Experts of a small language model.
Size: 12 layers, vocabulary 4096, 36.9M parameters.
Experts: 16 experts in each of 12 layers, 96 SwiGLU neurons an expert, 2 picks a token, a softmax router.
Training: a variant of Muon for the experts, 279M tokens, 4250 steps.
Below are experts of layer 6 (counted from 0) of a mixture-of-experts language model. Rows are named router (the router's row for the expert), gate (a neuron's input weights, with its number), up (a neuron's input weights, with its number), down (a neuron's output weights, with its number) and show model dimensions 40-79. Each number is 128 + 32 x the weight over its row's rms, rounded and kept within 0 to 255.
After each expert's rows: "mostly gets" lists some tokens that are sent to it at least half of the time. This comes from a sample of Wikipedia text that the model never trained on.

# expert 4
router [115  97 124 138 112  91 108 132 151 167 135 161 106  97 114 131 158 114 143 145 153 192 137 169 140 140 102 110 118 113 112 229 151 136 136 156 124  58  91  76]
gate0 [104 139 163 147 158 149 106 145 142 100 168  71 116 100 105  50 112 116 147 158 116  98 191  90  98 140  90 159 138  92  84  87 121 102 109 148  70  79 129 130]
up0 [146 123 149 151  88 115 168 144 140 139 117 101  99 128 110 113 152 136 138 173 181  76 150 104 149 138 103 159 167  98 163 111 148 149 101 169 140  76 152 137]
down0 [140 141 189 117  38 132  69 144 123 134  73 142 110  98 117 165 166 137 116 175  83 132 138 120 203 150 196  92 146  71  86 152 148  63 154 117 106 110 157 187]
gate1 [ 88 135 120  78 124  87  52 102 126 151 139 131 142 138 128 109 144 146 177 123 163 151 135  91 154 166 164 122 132  99 123 117 108  88  82 190 119 111 139 184]
up1 [125 148 114 123 114 207 157 126 160 153 134 171  71 120 132 139 131 114 109  91 135 104 113  83 174 147  99 131 106 148  61 178  89 132 143 110 132 108 180  74]
down1 [101 142 115 159 161  58  92 139 119  38 159  60 170 126  79 123 153  98  75 159  87 167 122 139 132 178 102 105  85  97 121 202 141 133 122  93 158 113 158 163]
mostly gets: " was", " had", " were", " has", ", but", " as"

# expert 1
router [143 142 134  81 131 131 123 114  86 119 107  70 186 130 126 176  87 118 131 146 186  98 122 108 139 160 130 136 137 133  72  88 165 176 122 164 136 124 163 113]
gate0 [208 129 132 124 129 178  43 149 132  92  48 124  76 115 165 132  86  95 131 148  81 167 168  45 114 134 109 177 198 165 184  87 157 141 158 139 121 149 180 103]
up0 [136 121  94 169 180  86 143 163 141 142 113  97 140 121 176  81  76  79 175 123  59 121 102 112  97  96  84  82 110 157 129 174  50 144  70 103 142 154  69 165]
down0 [190 137 104 171 162 175 146 152 163 138 154  86 147 151 139 143 167 156 138 149  64 132 168 155 163 112 150 141 100  69  79 119 143 118 142 100 119 161 144 115]
gate1 [110 117 134 112 148  96  94  91 114 172  98 158 159 141 153 179 122  74 152 128 126  99  60 112 163 168  47  89 175 150 114 155 109 127 159 105 163 115 169  55]
up1 [121 145 101  84 154 119 149  92  92 124 120 156 124 174 108 134 132  70 108  70 107 136 104 163 153 160 128  62  99 138  88 141 147 101  83  95  96 116  86 159]
down1 [ 37 172 113 168 151 111 109 120 100  49 184 106 152 120 113  79  80 151  99 156 166 133 103 139 117 201 135 142 148 115 184 160 146 233 137 126 191 166 132 112]
mostly gets: " pl", " l", " resp", " sl", "-l", " exp"

# expert 5
router [125 155 176 105 138 121 126 147 176 129 117 135 106 123 136 123 115 138  88 147 163 119 129 121 140 132  85  78 130 142 124 115 153 137 108 117 102 117 112 150]
gate0 [132 158 125 166 148 139  39 146 124 148 197 138 167 121 124 132  93 130 151  83 115 100 176 119 147 110  97 130 162 131 159 153 143 154 103 112 162 109  98 120]
up0 [156 100 125 106 141 158 169 116 108 145 184 164  95 109 157 151 157 116 111 113 155  76 128 114 176 160 111 141 121 141  81  81 120 102 166 120 117  82 136 153]
down0 [133 116 166 125 143 114 148 145 175 106  50  91 144 107 133  77 158 113  83  97 137 129 136 163 139 136 139  88 134 117 111  73 158 120 102 146 142 161 216 129]
gate1 [117 192 166 170 126 119 187 111 122 110 139 167  99  90 143 106 149 176 106 138 151 123 134 128 146 177 122  84 151 180 131 145 101 156 100  69 119  86 140 133]
up1 [145 105 119 173 112 149 167 131 155  98 123 174 110 136 100  63 112  97 157 100 141 206  88  93 151 153 136 103 144 106 102 125 126  91 159 164  96 140 115 155]
down1 [152 118 153 132 109 114 113 106 124 145 143 127 110 165 149 166 121 132 175  85 131 115 156 174 104 160 215 118 153 141 126  84 135 148  41 154 150 184 140 144]
mostly gets: " ==", " ===", " |  |  |", "|---|---|---|---|", " |  |  |  |", "|---|---|---|---"

# expert 6
router [120 156 157 135 145  80  47  77 127 106 111 123 132 156  90 153 135 128 110 130 173  66 152  78 142  95 142 112 130 137 128 125  79 134 116 108 155 121  87 186]
gate0 [ 90 101 210 179 116 135 104 144 103 163 142 126  79  98 130 128  78 171 107 147 132  80 110 113 106 118  78 165 134 161 109 148 127  85  95 112 102 104 160 126]
up0 [118 176 180 245 100 144 125 153  91 103 136 111 134 139 173 147 120 151 127 181 156 125 137  40 116 170  84 122 131  55 145  79 153  74 180  96 140  47 151  76]
down0 [131 150 116 142 116  63 106 162 179 141  83 161 145 117 158  91 135  90 173 139 180 117 131 164 163 182  93 119 133 109  64 107 114  98  86 123  94 138 140 183]
gate1 [129 132 147  58  53 107 111 152 131 188 138 128 135 123 181 102 170 164 158 103 125 163 128 136  31  70 133 108 177 124 100 121 120 141 113 103 128 110 125  91]
up1 [146  87 135 111 139 126  64 126 156  88 109 107 133 133  98 119 124  87 143  51 150  88 120 118 134 177  96 145 141 167  87 166 106  86 117  86 134 118 164 128]
down1 [114 146 166 111 154 138 118 213 197 136 154 124  52 104 134 141 140 115 113  74 154  91 115 122 152 150 107 198  94 157  77 126 136  99 110 147 133 193 165 141]
mostly gets: " his", " its", " their", " as a", " new", " this"

# expert 7
router [137 107 107 140 155 133 131 120 130  88 128  97 129 126 134 134 128 173 124 159 122 122 110 135  35 146 115 175 205 124 143 134 127 177 171 109  95 188 162 120]
gate0 [140  89 162 101  77 109  92 135 175 140 123 134 156 138 127 132  94 135  66 107 122 143 199 141 129 177 104  98 116 104 156 133 125  80 145  91  48  98 114 156]
up0 [188 186  42 102 132 160 131 156  90 119  80  92 178  92 136  95 133 140  81 116  90 123 121 138  84 106 138 119 100 165 139  94 185 151  91 120 112 120  90 125]
down0 [ 94  97 153 173 133 155 113  94 141  48  99 137 103  98  92  97 109 157 125 137 121 138 146 148 115 106 122 123 137  88  94 209 133 141 181 137 133 157 117 132]
gate1 [127 120 117 183  96 139 138 126 124 137 154 131  71 139 109 153 196 106 146 145 143 135 132 127 125  97 153 111 116 172  68  83 114  49 145 121  97 190 187 124]
up1 [103 162 101 163 142  44 130 178 118 145 163  62 103  84  61 106  89 129 141 147 136 136 170 124  67  75 149 156 113 111  74 133 142 150 145  86 119 105 141 105]
down1 [ 94 130 117 123  95 126 154 169 134 196  65 130 111 184 188 135 128 136  82 109 160 108 101 119 118 111 115 134 134 109 121 107 205 153  94 158 127 121 141 140]
mostly gets: " ch", " re", " se", " tr", " cont", " dis"

# expert 14
router [107 171 125 174  93 100 132 118 113 187 177 140 101 154 156 158 156 128 185 165 101 115 139 110 144 145 159 139  96 126 148 173 116  55 181 131 132 101 113 178]
gate0 [151 105 186 116  83 146 132 160 138  51  69 166 174 117 140 138 136 149 136 119 165 122 123 130 127 147 144 170 147  95 147 159 109 126  86 102  81 120 135 138]
up0 [164  96 113 171  98 136  93 176 152  73 126 160 145 165 136 157 153 116 134 162 107 157  90 157 116 129 102 141  93  93  96 159 135 136 146  90 103 112 112 179]
down0 [148 112  97 118 100 147 112 194  68  71  98 186 153 158 168  97  92 120 114 107  85  99 166 151 121 116 142 162  24  84 112 118 143  84 121  32 154 127 159 163]
gate1 [ 81 133 152 107 146 182 152 181 122 155 168 172 137 142 167 121 118 135 139 114  68 166  72 137 162 166 154 129 148 152 122 137 146  85 190  56  61  79  76 134]
up1 [160 155 131 151  94  79 115 126  99 123 138 116 118 111 130  89 134  64  95 119 173 172 119 132  60 136 138 117 131 134 103 172 123 130 117 160  78 132 137 115]
down1 [ 88 152 209 108 148 156 135 179 135 113  65 144 144  96 104 104 103 154  76 142 113 159 111 170 129  81 179  97 123 150 133 125 130 109 148  77 126  93 162 164]
mostly gets: " | ", "% | ", "′", " |  |  | ", ") | ", "0"

# expert 12
router [ 91 113 182 161 141 179 141 160 134 142 116 123 116 122 134 103  82 155 101 134  87 188 130 151 208  83 181  41 123 104 159  94  97 113 139 132 117  74 152  71]
gate0 [126 127 121 137 151 117 135 118 113 133  84 111 152 130 179 146 130  75 101 146 107 154 114  54 141 155 111 155 129 136 134 108 149 136 165 120 132 116 143 117]
up0 [198 107  78 178  63 113 154  81 168 129  90 180 128 118 134 182 131 137 155  92 143 152 130 222 134 131 153  36 111 128  84 165 136  98 174 180 197 112  46 146]
down0 [150 157 161 149 168  52 102 160 155 149 127 115 106 158 100 150 122  72 125 102 132 148  90 123  88 109  51 101  87 137 137 122 171  74 127 180 128  79 127 162]
gate1 [ 96 170 130  55 127 153 130  78 157 159 109 183 190 116 149 109  99 130 111 113 142 132 191 123 117 177 164  67 126 138 143 120 133  98 104 114  97 132 148 116]
up1 [125 145 144 143 128 139 118 116 154 134 125 134 170 157 181 133 134 161  53  84 112 147 128 150 148 141 151 129  99 133 168 119 146 141 150 144 171  86 238 172]
down1 [139 160 127  99 116 128 139 149  84 123 104 143 165 133 185  71  62 147 101 133 148  93 113  74 110 142 193 104 119 174 132 166 112 103 139  74 120 172 108  98]
mostly gets: " John", " William", " David", " com", " Tom", " Paul"

# expert 0
router [151  94 106 108 130 143 149 176  91 125 143 145 100  78 146 134 157  92 167 175 123 132 137  92  88 140 157 179 170 186 150 138 135 136 132 125 123 103 101  93]
gate0 [209  95 153 165 132 109 124 162 106 146 153 151 169 186 126  91 158 124 150 161 132 156 119 163 149  80 138  66 123  92 119 165 164 114 153 136 145 122 146 129]
up0 [171 114 122  98 136 105 155 150  92 118 171 150 128 122 158  83 139 118 138 185 158 191 116 107 158 137  65 144 154 130 103  78 134 145 180  81 113 129 160  69]
down0 [208 150 173 137 154 123 162 172 118 101 161 163 131 120 105 156 140 141 127 127 160 107 138 164 118 112  97 118 134 142 125 119 178  76 154 141 138 114  67 156]
gate1 [136 110 164  85 105 180 164 197  97 104 148 147 122  72 125 124  85 133 111 175  76 107 158 118 107 136 133 130 103 149 127 135 108 118 149 108  97  91 134 134]
up1 [169 128  95  94 186 104 144 155 149 164 139 184  82  95 166 132 113 135 140 167 177 110 143 151 108 156 160 150  88  71 117 104 143 155 149 133 134 129 163 156]
down1 [148 139 175  93 120 131 109 132 207 120 100 150 155 199 171 136 129  87 165 145 134 193 117 121 180 128 147 120 143  65  84 123 195 145 126  46 175 120 139 123]
mostly gets: "\n\n", " \"", " | \"", " '", " Mc", ", \""

# expert 9
router [156  93 123 151 123 103 153 107 126 137 145  85 138 168 132  98 147 131 101  89 153  68 126  83 110 133 140 104  47 163 148 144 149  65 113 176  95 160  74 184]
gate0 [109 117 149 181 103 117 168 131  80 153 175 149 111 157  63 147 144 125  95 159 181 118  90  91 132 142 162 154 154  91 150 119 131 103  83 142 174 201 113  64]
up0 [ 82 158 126  99 126 153 116 144  81 170 110 117 122 177 103 100 149 134 115 115  66 131 125 160 125 120 168 150 105  77 106 134 114 117 102 153 156 138 109 120]
down0 [ 78 104 102 144 164 118  49 185 126  78 107 160 127  80 138  84 148 122 114  66 158 157 155 118  95 160  64 103 151 120  99 130 127 105 114 117  90 156  94 195]
gate1 [144  93 141 133 134 108  93 128 147 157 139 159 106 164 157 121 161 157 153 141 171  87 102 158 187 153 127 112 117 148 176 134 126 100 184 105 125 157 151 152]
up1 [154 119 128  98 147 130 130 174  64 153 116 156 154 132  99 138 137  89  96 155  88 129  92 116 101 158  90 119 107 131 125 147 129 122 107 135 135  85 135 203]
down1 [137 192 108 134  94 168 162 155 134  89 105  94 142  96 171 157 195 104 111 143 116 152  95  72 147 102 158 127 156 123 118 174 153 126 128 191 122 109  79 112]
mostly gets: " used", "ted", " made", " played", " released", " along"

# expert 8
router [119 169 124 145 148 112 132 210 115 117 124 120 144 119 165 109 191  89 125 125 160 171 158 135 115 149  90 168 142 123 113  92 110 150  74 155 142  77 161 154]
gate0 [ 82  99 152 156 104 125 151 158 162 130 102 111 123 107  81 112 127  86  74 125 159 173 120 178 124  82 111 130 101 121  62 158 148 169 150  67 166 157  85  96]
up0 [107  92 107 160  93 107 118 175 117 158 131 211 121 140 129 154 150 106 125  79 170  81  89  78 124 137 105 129 126  95 151 187 145 128 129  85 165  71 191 123]
down0 [185  99 127 149 116 157 118  96 138 146  77  74  78 161 184 167 168 172 130 130  97 122  82 107  85  93 116  98 102 135 137 145 149 125 146 128 167 113 149 128]
gate1 [129 108 120 107 104 137 125 156 130 141 158 155 150 129 137 145 148  49  71 164  99 132 118  44 149 111  69 133  96 113 144 115 107 149 108 125  98 121 144 150]
up1 [107 164 107 172 120 115 140  96 118 102 106 114 147 116 160 134  66 100 101 166 153 161 142 149  81 145 106 168 120 149 134 151 153 114  82 103 173  83 170 131]
down1 [149 113 124 139 135 158 165  92 148  74 121 142 114 115 146  83 102 113 187 144 146 163 157 153 113 183 123 133 163  97  96 158 182  64  85 111 140  96 105 112]
mostly gets: " House", " president", " President", " player", " College", " director"

# expert 15
router [135 105  96 123 124 167 203  65 159  74  79 197 145 109 122 117 144 110 127 128 101 109 134 166  90 101 106 128  38  67 165 166 124 115  35 105 114 161 148  81]
gate0 [110 206 101  79 111 120 153 109  76 114 139 149 174  58  99 106 180 109 165 118 136 109  67 137 162 132 152 124 137 122 110 146 134 109  85 127 133 144 184 148]
up0 [ 83 173  79 121 110 120 123 148 109 108 145 113 118  79 110 111 112 143 174 172 142 123  94 120 140 136 180 161 129 138 115 120 122  71 121 115 133 148 113 146]
down0 [126 175 136 163 103 190 115  81 120 135 105 177 123 165 102 159 120  84  95 153 130 183 189 158 111 123  88  83 115 108 143 155 128 137 152 150 108 107 101 177]
gate1 [145 171 161 153  64 136 115 125 162  80 115 163  84 145 175 170 141 107  14 143 115 100 124 138  95 142 153 103 118 120 111 168 135 111 106 127 140 166  94 154]
up1 [131 153  99 143 123 155 105 131 137 107  57  51 125  90 117  98 142  68  84 173 109 116 127 164 156 109 157 184 159 169 117 165 120 129  84 156 131 204 127 140]
down1 [142  95 158 129 111 123 127 123 100  80  55  91 130 110  81 108 172 122  93  80  44 178 163 124 112 110 125 211  87  86 121 146 129 148  71  63 166 133 144 153]
mostly gets: " In ", " March ", " January ", " in ", " June ", " April "

# expert 3
router [115 161 116 144  66 157  92 165  97 141 175 156 115 152 111 128  93 177 162 134 179 160 141 101 148 116 139 138 114 102 113 136 138  98 148 162 111  68 105 101]
gate0 [127 161  78 152 135 128  99 129 144 140 112 154 130 143 142 158  95 106 144 144 136 189 138 109 145 118 159  95 122  95 153 140 194 141 104 184  90 139 123 127]
up0 [164 120 123  99  99 131 137  95 112 150  87 155 135 141 117 146 197 170 125 110  98  73 187 111  84 185 156 129 200  95 109 161 105 107 179 107 144  84 127 132]
down0 [145 138 122 173  97 176 113 106  93 153 194 168 111 171 153  52 150 131 135  70  67 143 122 143 131 117 132 171 130 112  89 162  66 111 148  72 104 156 152 130]
gate1 [155  92 133 118 126 101 141 161 168 156 166 130 133 112 146 166 200 191  76 124 132 135 123 111 151  82 110  69 191  95 141  71 136 131 129 140 180 133 141  93]
up1 [111  97 109 178 127  76 161 187  89 115 172 134  95 151 127 151 131 179 114 156 146  85 141 132 188 165  94  56 124 143 170 106 102 134 135 120 176 166 152 188]
down1 [144 121 134 174 128 102 175 143 146 131 123 156 111 150 149 118 127 130 178  95 172 103 107  93 166  34  91  95 111 210  98 140 125 154 165  85 118 177 107 132]
mostly gets: " (", "(", "\\", " (S", "\" (", "^{"

# expert 10
router [111 128 153 129 149 102 136 137 153 131 103 103 118 151 114 118 137 126 109  61 122 110 101 128 145  91 103 139 117  91 115 109 126 122 117 112 153 163 205 146]
gate0 [132 105 112 133 168 122 188  82 178 121 144 134 168  99 149 124 172 125 100  69 113 143 116 128 177 136 127 133 171 106 102 129 100  87 112 125 122  69  73 142]
up0 [138 116 105  83  45 101  80 195 133 161 114  98  97 115 125 116 125  97  72  98 143  50 117  93 106 111 134 110 136 131  45 129 155 148  91 162 128 123 126  81]
down0 [113  79 146 129 148 110 153 104 135  90 137 148 118 125 129 101 137 177 142 129 122  51 134  99  82 147 107 149 125  78  49 125 178 215 103 150 109 105  95 134]
gate1 [110 143 149 132 123 120 205 134  88 127 134 128 138 133 113 159 111  80  42 102 168 113 116 156  81 119 153 107 101 115 192 118 115 166 148  76 103 167 145 107]
up1 [ 89 100 167 164 124 158  71 113  89  72 153 124 142 136 119 152 141 117  86 117 122 116 119 141 105 115 135  81 171 142 175 141 190 130 135 123 113 130 120 140]
down1 [168 202  94 128 116 137  68 178 117 142 150 143 109 108  80 127 109 133 156 152  81  62 101 108  91 127 169 129 108 129 147 105 103  92 171  95 151 152 130 185]
mostly gets: "oph", " med", "ag", "og", "rat", " col"

# expert 13
router [139 143 170 151 121 151 120 139 107 128 142 115 124 134 157 112 134 136 108  84  83 133 126 159 157 167 142 104 132 198 111  86 110  98 181  86 148 118 140  95]
gate0 [ 78 129 169 169 139 129 123 139 180 136  86 141 127 182  99 140 127 132 127  99 182 152 168 168 134 134 125 103  91 164 135 202  88  56 130 158 171 124 173 103]
up0 [132 130  84  98 115 141 140 148  96 154 134 158  78 134 134  82 133 157 139 101 125 156 131 130 110 116 118  69 175 167 137 164 158 151 164 104 115 140  98  57]
down0 [159  90 112 154 138  86 100 170 124 122 171 156 128 141  92 142 138 163 139 182 113  96  98 130 135 159 181 109 161  86 115 132 144 140 137 143 117 134 146 134]
gate1 [132 128 204 196 127  96 187 151 111 119 117  94 113 174 126 165 125 135 154 100 118  80 145 122 111 106 105  48 163 103  97 138 101 148 119 114 173 103 159 106]
up1 [117 132 184 116 138 193 106 111 177  84 128 108 157 177 124 127 136 147 134  64 128 100 157  79 116 121 139 131 121 109 140  85 131  78 127 118 128  98 132  79]
down1 [154 115 121 110 136 164 165 110 185 134 148  95  92 142 102 117  80 172 203 122 156 117 129 119  56 153 125 141 145 161 186 114 111 144 159 135 171 152  97 184]
mostly gets: " | K", ", K", ", M", ", B", ", T", " Ma"

# expert 11
router [192 132  69 119 110 129 123 104 164 152 133 166 141 145 102 127  86 125  91  97  66 119 102 131 138 121 150 149 148  93 164  74 177 161 156 127 111 199 116 153]
gate0 [167 150 119 126  38 138 171 139 115 141 209 114 130 110  42 180 115  90 138 127 163  90 125 118 123 139 163 178 125  56 182  99 155 144 135 114  84 152  65 101]
up0 [125 122  91  97 143 138 122  82 110 133 153 124  83 117 139 133 138 179 168 138 140 126 143 171 133 154 120 149 120 152 112 154 135 165 147 123 132 207 111 111]
down0 [103 158  39 171  58 128  68 114 138  70 141 176 141 179 148 111  57 162 120 150 159  80  99 143 121 144 124 121 149 141 138 142 125 141 129 176 109 115  64  89]
gate1 [142 142 156  63  97 117 164 119 117 129 169 148  96 103 173  85  91 167  95 178 100 167  80 102 115 156 126 151 154 106 177 123 102 144 158 152 106 144 175  82]
up1 [123  97 151 128  93 131 134 187 132 167 165 122  97 103 140 115 159 199 106  57  48 111 122 102  71 147 130 119 124 179 175 137 151 122 132 100 155 167 105 126]
down1 [158 215 140  88 116 141  72  92 182  99 107 128  75 152  85 117 116  99 163 155 127 129 128  76 160 148 165 154 160 146 145  79 110 157 159  66 162 162  76  83]
mostly gets: " f", " st", " St", " sp", " sh", " g"

# expert 2
router [ 93 135  88  63 152 132 116 143 117  83 134  85 109 195 188 103 121 136 182  53 134 119 132 137 173 152 138 137 196 134  99 140  63 148 105 156 159 169 132 174]
gate0 [137 111 110 169  60 141 149 140 105 117 156 153 158 107 145 139  96  96 181 156 121 179 161  89 173  80 126  97 113 119 112 145  78 156 111 133 135 182 125 125]
up0 [128 108 134 155 135 131 142 144  67 105 133 105  96 135 125 108 103 158  81 167 110 121  93 132  91 128  46 138  90  85 179 187 148 127  97 119 204 116  86  78]
down0 [128  99 136  81 191 161 103 119 141 140  99 121 143 166 147 138 142 143  77  99 151 103 119 104 110 164 105  62  95 137 122 126 178  63 166 157 117  54 138 155]
gate1 [103 122 112  57 172  76 143 177 104  70 141 104  69 103 153 145 108 166 157 133 193 174 106 181  54  91 129 103 186 132  85 154 103 144 163  90 118 184 169 136]
up1 [124  99 155 102 120 183  93 132 143  82 118 182  86 137 197 160 144 161 195 131 145 137 123 153 128 114 118 107 176 113  98 147 107 103 143 109 152 119 143  99]
down1 [160  90 139 156 108 159 185 146 128 177 172 163  99 160  99 145 179 143 134  88 107 145 188 139 153 125 127 178 138  79 103 172 107 148 161  79 119 153 156  71]
mostly gets: " design", " program", " work", " law", " compet", " show"